From a checkpoint of a small mixture-of-experts model trained on Wikipedia.
Experts: 64 experts in each of 6 layers, 32 GeGLU neurons an expert, 4 picks a token.
Training: a variant of SOAP for the experts, 452M tokens, 3526 steps.
Below are experts of layer 9 (counted from 0) of a mixture-of-experts language model. Rows are named router (the router's row for the expert), gate (a neuron's input weights, with its number), up (a neuron's input weights, with its number), down (a neuron's output weights, with its number) and show model dimensions 0-127. Each number is 500 + 50 x the weight over its row's rms, rounded and kept within 0 to 999. Numbers have three digits each.
Before each expert's rows: "raises" lists some tokens whose logits its average output raises strongly, later layers aside; "comes after" lists some tokens at least twice as common just before its tokens as in all text. This comes from a sample of Wikipedia text that the model never trained on. Tokens count by the router's weight.

# expert 22
raises: " was", " is", " would"
comes after: " the", " a", " The", "The", " his", " an"
router:518516394448560432461424579525555529516526558419565515479446449387480586526513395503493589534523520478420501479438511534405501504482536493586561462586591522554528509489491501531511539609483554528519532481563557484505503472466504403500524484538497523527565417508490489478502524408593534464445362508469557550506461535547525535518527483472611513566436543478426495437558517458569445462485
gate1:554597499508471409486448511527534550451505561528587566583527509562496517588567449521476439530495486498595561447496484418451520505398526363525555519515602485547478558483490501458498502568576515530434513391518533610469492396444443531492496477430551506428460559543438472540461429503579491512569590447495528453493505551498453508436471538495564467510554489493555431433475499489592479528488
up1:521402579559531426474508620391532461505462545530514422543553518409472497513407482502477628459432470477490437542513519467401477573465454462561550505524433504581546501443547521491510474478473523447540487479560379480489442410533552450519495448570474492583493487506478540483485493495385533450542529523487467514589511512504470507544607537504530464490427574589553571554512470600499489508519
down1:573501452507447433472415451500464483533445536592612503480451505580504528478526475434514488561436558448503514553530516511504542565444482473456379552518554530538501545533521504538520565523504527483531499518613529481453505410411500526348515584536477489494533504560421489423403526447544482483535429495503551527499493547534516555496350612505494458481527565537452535525558485415578431499542
gate2:485613451488464475427480495595523525494568501595518553492502464555438553480470429499522517503415569433496530459503533494431517507511522555520507517554538541563580532599482455539488441526500463481441515468487462523466553446464584449481521495448582613424374521549569519547521465596537575381563484464487494539426514481476565435528401607563538483547455517507482450432476575492495431506491
up2:443490641516549468474482585531444514463511427439502409555440482488423457531459522547456430493414487500488425519400517536434405546517568412556537495470512421498453483483549421606551470509554454523490419434596446511488528489574595394404543494473550474495482509451574569470406446474452541522454497482542502449468469484491536503533460480474563499518527489483445456510545402488463558511524
down2:564516501519465461454471473510507535507493490448571441576444518524499522557534500441509540603471462538443515558433594481442482585452605488507564458468556478502356480492545517543481404514540494501468523521553511502509469482536401533406559424478543481462498443641617515475499532531458503515508449471512452483472497534576445515400483468480415539527426576495598469432593419458462521474556
gate3:520459378520588498517536550494459454516424492495577581463525473412465516534611491483530453464527468379497445530456450522537428524441554531574538510450583395482480427531519437524482521523539572483523561535505520461539498489454471529516459590467489581447497394568621453491470524474420555544454523519525536506513482374524499431507494511449594495527441521480518480550476604452563569537536
up3:408520437525566508595395482494500509558450438495458538513476602579567523539496533562536500540450588525481491563461422485463471355480522514548503479495566485506378485407473424464446532521463490538525561494424562394472581467445485436493564530508485489473527522480590472436532465443472395445483515503508635507468469482489415477502433516472516496560538492456552602532505500513476544451498
down3:479463470511421487461559406533510469448481517567482563506489540583557492477445458442484399401603469478575429598458478462519493550557530412529489501512515426557544532556473566467426538411487485423562529511510534550464479510429563455419497566495487552476399486531450589540482478527336526525467499407401564528514475454468476489471462428522464468530504476472489388489498522463497476520531
gate4:501480435430478496491441467518509587557602413478524549507474553476557467528537492465481489483474548481540499481440537573456436520484409525398448504556540444500394494533476539505492513546507632550438507556468533490469457621588420436478618486376463520551521505439528569512457392487488518543467523525468460452519529547541476513507542452356591515529512494523528544507481562452476526556437
up4:438509558580439460459479443496537494522516480445567560496475587460458552604575476481471536579530552534539492528524429508364500495551501583459457464563474431409426482568451553504546524495545462441429486514537466535522551426476479542438541402508554462445482501370398479513551466564470508553580582536475440456524478466482404529413531461505550599529503529463499416533507479481463514467498
down4:475423494523458560461575485485468465523527464498479435465470432474416479504597449543405475408466489539487542460470547498461509495473403495482497486391379429462611541381456400436532521500531556478500432433450510526461485531506535534588546552480637463497492586485511500535417481606536492510451478503571550442574593471528554495529548478492464471500478500535450460463464469568516517433470
gate5:502533327538539534486490557442541488554580482502456477494607477470599508520493610430478565532507513423428524493566622537464503433478519492481411465473470476400499431559527514495498464500511478476568410566556528482458577504438488482449458473510484570548501466466548440483499472516529398529522496500532451549568470508593469567442512506459468570550380532419537565561535512484451462499462
up5:510501501556492424463504575608436474501585606575436567435531501469509489497568543447507465479539556509526546581622544469524441457509427605470460505535516422483470450418423486405505550503488561508507466509502469461482456550464564500546388456486467444523480417483558523496508450476516498537504542455449505441458588472503574531494597480467481526448578537514523581503367426541536578474479
down5:475577488471429502550530562485477560446492589492452480500456557501545459428471547535516489573527475433480442528468422462515501566570547434566527546568546552467427496602444504522472553425516442465462511468458493576524531582614371437391420473555474534469502507438505513462489457521513421490480459502448487506464439546524388421534539574490502487355463501463474496518433538479431442464513
gate6:456518556416555562404499447545586433504504566536508498471450432608503519517481462544508685462505485473489499544558556538519481531532450411443565536444482469604513479532390394510520585546536490521556506519454537411481483501607504499418415489558512478503518459525485585453565437490553493508537580499551554563503550528424482469506548558492525527519549518519413447500510442496459487508464
up6:403445516508501511556575439589484563462488567549579502562554468460473554463560461530467431554536501611471552469568462551508383533506496441554499537525507479419533474529453447595485587626517538504466438519459477412463570500535499567481574522479471464447497539504498496430478426522512347520413486508523548467496451430585521460451554507424487483507493504558542426517561448498575512493487
down6:416512474538469577562415506441549454503529619503461520495543494509464523464440496524427524472569524457530476542518534556509517601478472499499470510594566490495556517547406544575482542473525498471500510389433528494481417513568473459454395472653537521503445405569480456505546517494572416491506533498518396509495501503458478393515554606506516493423431490523532559459516491582397443498503
gate7:490613536528611517429456627488428489520498607518563509511505485420477548415459501519474501515487518541487532545462514544468470479434523511586560478479497535608505490541574432492544512409555404404517515500584486493413426526492497454510553528601525477479463502469490532552496522519529560571465534574573493513553540506447540446457480502528472496675471489546409435501529552520504486486588
up7:499434613505425531432484467482407551381511551483502473532406438588520526517401486518453500474420479442480456459471504539546463506523540489462481517479540540525537542499492513570538390549413558586490445597442423523458553497614518557440525515505471474546459538412505537498419458520493546538398483552513443538504540489433542489515482468490434528548519443521603476432584486561581496545451
down7:445455531501534573486539472502473440487523487457444515444538582436576522512524473500471441485524505468426556549460578580532536432463465413516493474524380496362491540466478602509374511506508511461463448508468492525509507497582463417497613500573506488533560461474539525500527462576580460537550469469560471540572502401522522454542627478495436550511523518410442553472487593481410446494537
gate8:471506614422435448502496543477498565486500456497566498440559541376514452508444405490454491504535469430563521485558459588406487540420572515485537465463511473479522458466526459432508477448625530485452448507440480588446512534528545543570512485518458446545525581508445479382511566388583472483396480506511469466582508480445566426517514557527518451477503566556551542520557561561439504512491
up8:484567491571421517515533435406504545525560580559440537550486396514518460439516564522534469505506527560474429429507448557447503423504446493485524532482444427530465501528504418495432477570545442481455523513422511471530431504541500492504419419495478573518436426519455515392529491495515501545543510491374466457543483501624419501488451523564386478582531455472475518509487444449440406561604
down8:373439447562460544516483487420461483454458497520540390575514473522493452582353480523518612559472477593488532489496482522502468476472574532559543457512412470446454456506533410472544470582534465504433479549454457561501530457480547499532458427517514564645493520498514558473493643496410425515474465411468493518438517532559481496513458569465461513512577528478443523465505443538517547506519
gate9:466443532551510556446426600458588436530404544462514542515524552427476548494565464552510404573554588458463442568539470432499547422477496482520516512503619540465463503445543471499520551485532439525673532516492488426441436503383486490568475461603524486552449539543526454443492484533476557451523506499557524537560537513547580463511540449545492496470525523485442444480421503488590498443537
up9:533519504523533445487487492472516456610571446470497492464498511516436471586541468460473519501509494469527458531587507362492469488439500579494530479519465499534562523401459336520547480510577571482537559491513504456449466423395526535556583594558516468509385478518487467448526549396404508461414530546445533566549476543546450564469456563468531429459543492476385519494482509521514537549460
down9:479495514572473472386511415471497437522554394549619518415520485509413516497612484486546474515472548553540583430523488521547467509531500550475444532482561525502503554430477465527440481488443541547598458557498490496443560432393479459532487559405541535402482496551479390581470437497519559475506489563458516452525533538460477480474509389473492525539576489538352476510555488440534504499502
gate10:430446536506430539401412478562514437559527538467595535506499460543552456443513492456540436502510359480481467468506542546580552542531444517452572494563417566431417533497455603501541506577575595510555477516406463390485467570572566536560487510393500478516422553550536530542550606520496499467532549541523420503538537549519528544458444484520535500524513489540517439463512474439513500492476
up10:536555421389497510561498480446515539500414479544480609490502622422457532592518457565502504486541470477500470392582430479524588480543588424506449510525530468533559508517600449447512509454479481518524550470542574579502512531551522532574546468583496606504513553490497405430554493432544569524474429513514506533470502555402524429522496501483524502534580451426534578485539478550542514591497
down10:481535511410532539509494477476463512499488463522529481458557516565521548504491519487526446500469493506542517491436481520531552535508537522461433515462457542454434580525497528500500531463460454634453524427507507497467513536511488512483521579516504437473452521489539576546462503500105463485522521558524537496482425514468504514450437502520479480507522512521480534503483478474508465495505
gate11:484557494504535427546517524416616491467516523449460483489505540445513471442384539549511597517511526457470465538551489442462538463583507448522596533532481478452477451455540560498430558488487556416463500434438448432534509575524536475595449536535483529520463450490533445426450490524462525383574478571519482529500518597599498654459493443462510518504529439399493521450489496499569559468594
up11:497489503472495500466444347519463536549499394540564503499511532551529393622515497464455470538563461439489488473559492504523488521453461538533531476441464509526554450463484484515481479425469412490414410505574484526504533491532486551501481431469646509431599530505502441537460524449575506571421498639516567520420497514458470564463519488581538513525481465535568477579502431448568421469455
down11:562490450426500500499610480569492664513498432504499544498464594445526462640513451467511518504471489565530573473455504515547456453514526537527459497455501543480544480532575466431611502521508440612492440554531526444529536435485459550396516499500424547443555472539440502486494497490429557473494480570558536478501483494516512488552451427407450567579521495536518402545433471435475398495561

# expert 42
raises: " is", " has", " consists", " was"
comes after: ".", ",", " that", " where", " which", " The"
router:484496439415575414471511486438501532526446497447493524505362494374494573509602394621529531567519531459512562537524557501434497509509492560611518486601555465468530464493497463514521443528456534593429500467565543459531527533397551482459581442530486533550546503494553484522523514475526559555442408455525506500537536560560587602535493437419518522530422523504535495499520558501510545475491
gate1:492555470464559432472466473467460535444566476482497507513516426490547471460512479377524527477541455533560529504492456523405452557602500544439482501502544355503611508406463521471467601519533435455523494468458504449493492510520460528455586380491527545529531553543484605442499442481569573518525510525530489457422603485591481488494471510588455635498422459541523432546444468529529516512455
up1:493526410580574435498493433493544455465510504550524446482484446515478506471554459476489512462524506458523537511539522576479507507546612486551547506530480540504629383540438479612574517439475587526553406466503484508450549488531557462553585545552485608534449448466530490465560533564442526388581427482584445542429574363497464505472516543440515432471439498474489516442523529473517515545511
down1:573510490486676468470486513475420486552517519526539522520492522507521452485527441534560532460407477483466544453579562532486452456448499591486430526494529426552495450443390414542448412515500494507550537539513455489556506436438514500466503431477531490479437483520463418507370461510654512571510555505529519517482330501522525460469560440491435536445585529529473512525481459475489451452501
gate2:455496541504479519575497508500466394520525514465491468543467519490496524464664464516528498489477510549529593534409529522492487454467451483530551464541496517427469459482502512542505506501628449519462488568565444430423524467503462487579492442400431533542469522478448512486484496475448429556627520501509514581554453528413586611482541395573494438524409475469544592477474453573510446479594
up2:459467483682494488513496527448422560558403512568495506411517539482564469541424443545465528506469516460467520354430446555495544475564574535486444565454483469460522462654447480445537476490453441409496492534504501523524495462580532490460490539541489496500505508447594454466478565448443524509442506412481496437501484492473527471475486481535432527482573435423490473481531408484488534431609
down2:469518368306528463503489481427559470425460510535498517482561429714534520478482538512475488449561529486511538559477532460510585511448503443529491475449484525497501423504489524512493530514525498518477515432490514494451504565564462463451483551545492544584500494446402592469514498463418462528579496570453502485560411446422583526459437472494482456488515458504502587547531481546484485566461
gate3:561443496507419445523463434485431515537504545463451447494521444500495512537519461495507556606483530496425504537467495566468497513492614494530621476503439481479453395572469495505426539523467454400501472512519556511514548429435520391529483549459526515427494467506509594562470446450595503449472473502476572505342422547558521549498407396557544390516500478502573493468522463542515548448518
up3:478487565470520548500472618541395496552541537482585475542438512457522485449592482559520492615600400567426529528513489541479492523446518523471517417554561471494535488507437509497422489557520388454417497534564477526428456437457474502495470406527482522506498508520507626567451425490516449510511462494502614553476434516515500478474502487534486392553444565437508528405480430594542516505462
down3:531503542585537464532508425512460545530515469555434532507510490500432464531568525485481478489498494466514505501548531634553542454468538535469405519453560570552560389547561524528514447559533529432445452469528543504532482452546600361560559560486506589416439516622461535412502525485596498501525437489538501507503568533490521456438537446602437518510602488484538453531475566573423480530483
gate4:488522452395491486429541485409413553622406537446586535444365548478525456527491560482487475429428523482472508568489512565513509527461490543525501579440522541520545446497482484439536541496541540514395439553471492501460510448362479587536416509491511528507515460573478575438524542499503554483427517479529521532490494576373575463605517483479467484472489474483504419581487510566478449499542
up4:475500556504500489548517490480440502544416573550465485550466509400554542469380490418499488460526545450522486504484484428485573533477521397472462504481470521449463525503547552461529464466469461512529498495479571530519528613542467597457386508500593570429519505586474529381490467591481540431539440441448518517520523413507537420394494490523457493457550430564645478566495475503455538419495
down4:526472501507540506564548547482399494490499532601438510544505551459516547428473429487496520341548571474535480483521572462546475499484504364555445454550521558478488575467591549489511547501389534501487543585382506458520479508512492511481413576475510523492527510445448502415524427588516549539569485579383486520530393453479516542496453438525482525457501559519527460467464472494512529570403
gate5:489496546531568478563479531538528527562605497519526531440434517487426480469530508556546553501517476459447458526537478483518516491521628397523581503563562467541505470552504445536506466532662489494538520427613509577435483538385542520514531486557478436493487495469468546501568485513488619574471523568510555486468473513557508496622470505674577505490517512442451474455477492458509462460450
up5:527401437466538486437483513457470523480578449537538553461511518492486492439529481441481443530423531499531551474557563443553571501521472512523519466498445524469566536522487566544510509451564439557605614525450519499439527486540471513480499572485446621477572529579559421425527511466488554460505443450538592562475544624433573584519507500581593529510555502608467554539494549489593575480476
down5:574486537577550474505475433531514515512516428469507521457429555490565504477538474512443427527509572463515444507603565476489472454531455512528477457523516395442504566474545588472490537454460520591522559483520520500460500523487447579458453478607394520477522524440561508504485549524644523592512479443587554521486487545521611660538574485444508555506451472576533574475502573485537522456566
gate6:414488508472501509462437508549566586585436473445558481561590476422595485463560493559583497415542457473623528481489466501427486540553516551507504474515511513347545453486528523537623556464589544488535485476487503495534512470483535491545563457517429403443599438480534431460525475514483398559505549472528458501490465451542478582510527448495506548569546563463427441548476477434495560509532
up6:461450514491512469493467456564475436451470494571421434513509462479454522574521415432512567511522599512462526495521580493464496538434596470489477495587510495574439481486535554497478528524566354493491485573521533634503524445521534487547539509509457543467486495455449483405471515415467548482553513527369481530504419513450504568518512482567501452440618429435565496480622545499480465404548
down6:511508571456515492458520559435584501564452418449507491474536552554484544525492443565475513467699522495489453449539489518473439547540541471535408466511598508375512573501518531467467487542530476500487554560526625508448504505517527432529446499553502470389474455496485480575517545478412574492507457475480500545501628562525444563575435531438480449508538455500432507478502449417506432531445
gate7:504519474429528542557598421569507527555553574454534512506543574460468516500603486492490507512460452422564489615421542445530447499554532486503540492555519609440507495475448614525405584495540544529447524442456551609546528544360486544516491490515463457437428463584501576478565445488475521562454515471501565465418540542452501418464471437495517515567471453518518554460496586524500519505531
up7:485528436475521459518464390470483525565445492550498512556611480469468482476419444563494520535499517482509559573536492444587569566604459477493474503502445517494604508597480433487497679436566461466486441521495492505495508533460523506474418508577531499457441509580525492437539620544512610529439458484511505525477510523568412429429536406423483502495478468542526454508496521444537414471522
down7:527604517486477546486540513495484531530494517507495496423520493433457550449438499453503446473515437571413443571511502493470497478548552402466548482541518500521519582479454536543490571578507541392404520478560514504568612504487428494478530501483445583396440458622494468466507462435570541506551561480465474578447577516513442395521505444471527431643415462492528481437499491455546432502554
gate8:491566591554532495467450527548373468558516495464499535536496525497447517405486478565535381453533497454472492525462455410464503464513454446502470503497527400496553483565540504624571494618458522469500502557446490447516550475504481414593639521604492486537517524470419481485534557496467482539615497475472544497526552532516540551483572391499513552432485550461563524530457429488470593497523
up8:512455446529476499528560475503581415602477439558561577477449485603535602542579355512562595452511608508465549519546477509548565414520432398475565511473524562501488556536504446487496528510527418454502546525416476543477503534527546532580441434534461539504524509524540548506497529503590483456531529535387541517533596474548506529489509528458510427525517463492497566517423574477592470504505
down8:456476516495494506438562527519478464537440481575512488468525504455364420507467517485508450404530470514461597455481593533544443494589446501532409554466429413526518487473522510464531552574397542564442490563547519480594527396537539536526454630565505562463509526553500570545616473510556480473496437529548510455522468478478490543491483475483448367520490480525459512602519570509499531537582
gate9:468536509513445376607426508503544544538515476478522469527372554539348507511582406586490493479500515527488446609502445420508461506488487480501532501533586441533520538552495478496506471417567489553522521526545453483516517469442556462491429514567602530501533474468533431492463493415543639528441495567508474479464581450517524443411451558526548427449540505465573424506480494529436504512492
up9:519494499516433550516504507559470481490560489477493498496518546485454449540520517633487477566451505503439493590446452542514523434508519508607498587502513550547556449498514446563444525408490480500469388398545548519453624491505507490430548505583503421386442526501450583547528430584433452542609483465551548499478470562516492411471507479435501465490441499522628502457478420469412527474497
down9:507467538425581540444495519540499476514434377526495463535509486515532447492454464526497508362537453564397494463478413412544627537473432577438433532537511515567530477498396608514518446454544440449434438470388556515433485586494468513461528439516468565490520506546453525486481566502539479434455470510564400517478504465545502557491432551535476507467482398511501475423500513503416510545499
gate10:470525542517499453504510451511453485522530476422506504507482556506532478489564389483517619441617521411407543452437406528411474517501561566453506509528573478441482506455383520479574484461479525436549509451495526379576526435405540492455426552500560480526497444434517585526543475442568484526526500518544538478459488456414501453445561432525470526486434485489632546536558508526563516470562
up10:467582534469536505659531512486518414440443491376494583550514437518461511548523552500547526527468504521568478513606516507480428527517453585500541595559541499436453499526469495582524462525515445508569605450451503523546536451495527483507483532519520418451518398450501577399493471422448472530533449547548482593447510478504437589425446439467541449543486511533486559462517504573538465451417
down10:518508448492578489565489610547525496495509452588550563548484541430370352505449609504475502465455477565458478417455538500522433487454422435598455464584497438486560543516463475495503519536475468443580515597468490506463448503549470572514455428518510544428515511475525475429495517597490534518464489444432500516513476524382483517506462460513590426520490470559500463442484507420503593520570
gate11:476551523536493519483563602553494485424402520443455516575484527474516450490466405555524480516556405539452405478542549517548486420527467533504448520424436447460482450589547443509478478650522493422497480535459510448543542483575486453543532561504527515499515494582526523540484449464551580443630469437420470480449450441518552506487586548449451568531493542518444457550443474516574435488408
up11:493534537543465488455451465456538504366415521446459506522519500510520470521390600548544502417597526489500503453481481408503460439539507531505456489486477450471603487608447551482494485578502486560561508485564578517600544555533484354411486604531613516486415504566479557442518529486494505572497496429499466446446552513468483460505541506471450537479464482543507481536451455494531466409402
down11:510466495562663490495451451526531528474530502514572437496532461530593498449458524391573538468438543453463451575552516495452493490583500473610538519538515532491509508531348466560480460450560571489577602543448490449559425492445485502481534422529496538559499505502492472542543527422389532480549479484485523452469541533467583559464499436502556579551484470468484476446456527571437552602510

# expert 44
raises: " was", "\n", " directed"
comes after: " was", " is", ",", " were", " are", " in"
router:468483466450565513450439503499527515487522459503485500484436447459510616546560424561512526456480561500427605521502510471409494399500507512513563420469486461510491416544548448530525494577434521511527522440497509492500588482462464445482554461556516555526556513513590527472470525534575558448403405479520574484611504549514602470595571517471543602566514604450449580502571509523557516421536
gate1:496449438474478438511535545546490477451486481510428469513363529591452468475545473412497546421551505448437508405439491531473500554472459525525477592517438484521612493491477492562394384449401441461562447473524549496489471496512604477543480506482459594489405520529560587453476518461542524509489435537543531506545468499494567542519477540343545415574488420524466475483475519457476511482535
up1:554488478481533559540617585503532617543428491472593370433596536506449572546520557485486569493473498527473571527515558527492536547476488443426475495412502393451446536516484479500528432478491539477539554543571432554402551491541482585428509546485424530580508460465453460561505481446450454462559559455507384479467492498476474594488577546491528506544495508538463451481399507502494487533555
down1:515566503416494530424607549500409562559469403402481440575495512475418580572603455565477427521481427550511456487503508464521589564468484486469510581517496440495498432489488523490457485523490529459550523546520459467577460494480484534430405469482534554507498568491579489539500540454422475449599463495443444527482536421475474540497499608516451447465476381540479459445483455462389534452535
gate2:502493437454486603624540571520493486462534492482463428492522436509512466573525466524494522501451494464517530471484494603437485484384473515474462435467549413464407447510472556485529442564496438459485520456486401430522531379410575569460414478563501517526515565496449540558467428548452466481558499451489481533441461459485547537525509573544496499578519478362483433434483571421536419477530
up2:512462469440518479440427522507507424486520414472518532453510551504547497443509496445418488443390537467550490397419530491437493561484594469510529528598469455505483521477570526490527443388513523446476501530622517508528475511394606608550506525551501453557557533492529461627389515557480495472431482485552496486511431527418419561567574476480463449501526492499422498449536447541479447530527
down2:553590486442510500494556508559571558469562467568513562546545534488487546531552571493507409467510576511474501526495477573538545427541466522407448439565400440497513471477537487552508565541437521468621478528517428434565530513529465547510612556552569481528499527461524579441510547477492413423522469600518383497554455441440466501480495418517595441541544468544468507555523514557468405544482
gate3:530583502478461537486396457545437487449574465421438468501383515477560444452450430436503527563531534453487513407473600459539493558568514493460544498457485592468564455557470540502426432532437381551470503466546437504506505443540477458544470426479467471508506484566541390420450542515457492557544489470503540481515455532517575458530551440485496530560532420490500382466530614541496554425502
up3:491489620504481462556525508548552520424477514482477555469479453519412513386484446506604485498501571564458498502512548602599531574433482396518438534523486528577486547480432476564509531538569535591534493514446534577479581553461431563446489538496481437548511521522486537549544552580515443476431504532524534492521424454464545503506538418478510429597560484644517490482468484529575415516540
down3:457522514518486475529575478528446527514529548417512528517489428447531399364541523423532404479542512452498480516451564488484567538495483372487466462483512571423435504486471504548452481483495565561595510471446572531430554439393447516528452439468539530486482522433434513479478546573529584503455620405542563491466369513486546505474497478580438541426413520520521488465478526526452481438520
gate4:524531525475488509513569540474488521412380496588620592457604486473426548491433430488489596495470484421444441519425546432518484438560492525474495536530469488470488552550517554538528454507535463473534483534418552589432485510412605456524548468535541494450478532380503568465441547506433509493411479489506508506540529525518570475556503561480585417500528459491510550441496476400489521389463
up4:454573515417444581508462524485502518543496531530585521510406415440500403532488532403447518509441479481483519511626498560616434457484475424381476543501553539472445505529513488418494492553539399593523467490547463484499531506484529591515545499471485539527502482565465507573478468521474497520540411500591428453469569478478552638476449510587473572488518495522547480566500423562526421483518
down4:463456522482450519472425470469560491605557545529432521507509589569479551549501561477485492466493525548598553514592479596543511518489504491520537436446476560493467476505500479446439428456535494547449445443555436479563460442514400523535487560545548482538496480615499433466478504448596535437543604499540519476495426463425447458544464472429447523428501526466514442562502492551427330578481
gate5:514561497491419464538537505496469526535550453517514484531561427392485504465522454492417449481457567483466580461446502417600518557461551550525481538516519428594565504502491482564595477448508535529425495637551458454450480436405526486563467441489526421475406460478453463503454424456482576602473497502558493539473527487508528449487459520503536430564515548531495543500562479401430359474454
up5:498480491519519514546520452507537526593535437535473423419505525530464545557506463506432529419590510496498475498512506459496520455550380561507527482479482511579617484538433597598459523426499507440517486425492487468509481608536395497477458472514571518468489533544503438452456489463488546606506478446477450537547519492486511440587567414512662478442553516565487542422498555584518511425421
down5:453551594520527509576510541493493433512565561390507551462575454529501393427530480491463533440517479480412561388483501561484507459482464512538479465481464513516529535459449500527480499487479518546474438475454405483440492450517504488463523482511466473445450524434532505555549461509640656633470448608500528526479490430546631539470552487500572485534558531511416480527474597538537472513490
gate6:444415486401446524419413435544552553559552471491454530519420426486563490451474474539563465462395472460539506457562501481478455487522484556440518513482537510445410478540534398443502562495501493481522459466489390451550566489509529518516571491502558572525546460456447526537485533439565538445375442362548527468539484537466415433505585523511479497580455541462512562522496509399502531480584
up6:526452477509431464559499529398481423462559491547486534391464530470451433524526483478470574570525424482496473540530528559455505494477496444518534592461543502511516559475501520517461564480434513496492595597439461588463459572459486550511487439419460426566571490478440499556442446466566455481475566412545496524604416555535453570423436471616600444490474444473536482490557530507508503596453
down6:417462499543530480616444431549523565469497540525424514525536486538465492550482504451453531500502482528518470491452459545512474462503505472520495444463570543495495468475447546448480379416518491596434504494496467570574518485485578528515497476637543488464340557478571510438618532508467409565482554542557531453499541539467494491557480488531592620563448517450599470532499448529415465524447
gate7:528574517445488451484578493466543530504580574508547459576453550504582349528442446433461565485488488438517585509451474393440493584568522524409483560479435471512498436525550461479487462555451475459489559584500496483590491476478500502571556511505494430468448474516447434362544440478484453595437420545553514503539422535486500481588451475514474569543543595521527459467504505550471502477537
up7:415533567546565500494425474440487444516448518489509488557538511465582502541541522545557534495466478447527502553530470464529485525512536511367538428474519541443405466489409491603569518521533511472395486499431486421494534472442481467564478526435528439444557538530481432538517518486514428505531619499582556466531467529541405671500444499473439620521498538462448535523513505605433505502527
down7:418484513553565581531411490449551512483476530474440600531447472456498440439476478528575507638563433568561484513454436522457471564513488464542551532589501582551548565460481435466436434421441446572508509488497489405492528465457487510467509486555478504544568556495545519523501440511359412514515499433505478524410539554506429489463460512441484516551426441544537499387486459452423486451511
gate8:410598573494431527540389436486544555527531551436481443489543454544517467577454441474526493471447538435553477465579529494374471537469533612513473485444521559495491552409451559452514462465539524482433480501555483525552491502463494468542560483451505439539515535419605557566546442504572528532476528513611520424551471518561498547526486486522582403520552550456541491417473487427480481494610
up8:335445513498426467537476495531520506467506506468547495451473447526465506517510483471528492423430581485461419461508495554527537514468503559550375573491548542524510549424537492448454492532513519345521572584465575493545556449548475533522513460493499513538495546465583579592500494465497501502577497498549504454527415613474521478484570477453597468469538524536486501439520554369579590564508
down8:458572539602485480535500493491433373444406423494497519471493489505551479432455453451536604469515411516533580480490405436410576510442482490529510489522503485555529496502466533448473531487576571469541524504443434470441513522581488499559456538602505470474429435495503459499423467454506516450500501536600424374529536439506458496518594514547511492521472579532467425408509603558512492520419
gate9:484456519485440451474586482444521433469488541504464469475482451539432472508648441551435476469538544462597500543520513555488513521541524531477527490551445484492369494581507490456602475460526458523396506577521433476454463495379549490518511516468476517547432486554494545559438448425593411454536546487529544443524460521581577539475456475555527465539384489558569399517512506584466439529515
up9:563487480544537470407433439525515579490526516600506436512394451482506437462587451564529459546459534509525576524559513467545489566494493507508530527531483472422542550554428526528441469566432493573494448472584476524524404476518569559510406516504567549456495534431489591421518581465446550572406418486558404514502584475446481515557503445541447499423508500443447455557518538504524596488455
down9:493449463522505470511371473519462501548442622468428532511453548378525465397469490482543513638468546520489483478515616553537516451457513591485553503515504482447512456573511435504456479462430448563487530401447502496590444512572483509558507511554495497603516482493557517516493479473394510576516518544557526484497461575502605533472557516478472462411478592435449519432521484561476530426473
gate10:409491462442487516539448531513538456526489527487467538551499485520514499439467532510525477611526448529434488510470508532435478519638466556480455528435529514459466440408558533643451517518506524467414516530548446478486462480469545430524432513459442479498446470482473490588526582467486521472455513476585530487635524523497378507500416410554497396545438499457473452555472552435613497470605
up10:441562424543554531492595518495489523537513440456490537447438468475454435539526498593521484461467470556491442403589519562404528538438541461521472507584573530530609445522465425409628484471522526495597484534505580556423501507520558521458465519533508482488573503465486512512482469522494548426597519423456419475437456505516554553456519433492570446547529452566531513471525511457557447522369
down10:525520380463537515505482531478537436551499547522528514534508554490421544569447442480526509547473473523520530446469482486539489455517500533414494507442521434491491496484471512535515481487503495524545561465541557505469506567498473506544389551502435539513438514470538360492531471443195471467539531567520565491558356490429491475536461491520476532505522472468489527527483471550549524534559
gate11:501503509523508468417520504559545546466521616574393500462548458507542550385572476559513450487481523470472501601550444468483508457473487417474523503552455458502510505529466451463478614526561541513603486550447455489439506482435489512515444462535489504359503412557558499513483463542551470423400442460512382520536558449545569475514494537509568391452566528439445529500483451519510491397455
up11:487533491468610516476543531512411478495373554497498485412470493517460590535573464486596477496452529470574424501428537498496449558558554461577617472440525490545526552364468471484429521511491551454411514487467489414446468436528507441570480507450458522485483416540443507483515525498525531470536497589512503518511545458487425617456619556504457504499439434471540503557448483455594460461475
down11:456483562507450497572414492478479579488481579534392458499559511501516471462484559469491529507523577538484420496521446497461536561545530539522497604522598504458554473517445495522485524448543430469487497486416550523428548413573453526455445490605472505460502504501484599523474431476597453526486501499524358547593536522455442480473476575495543469482433535605438563505338454503465469467472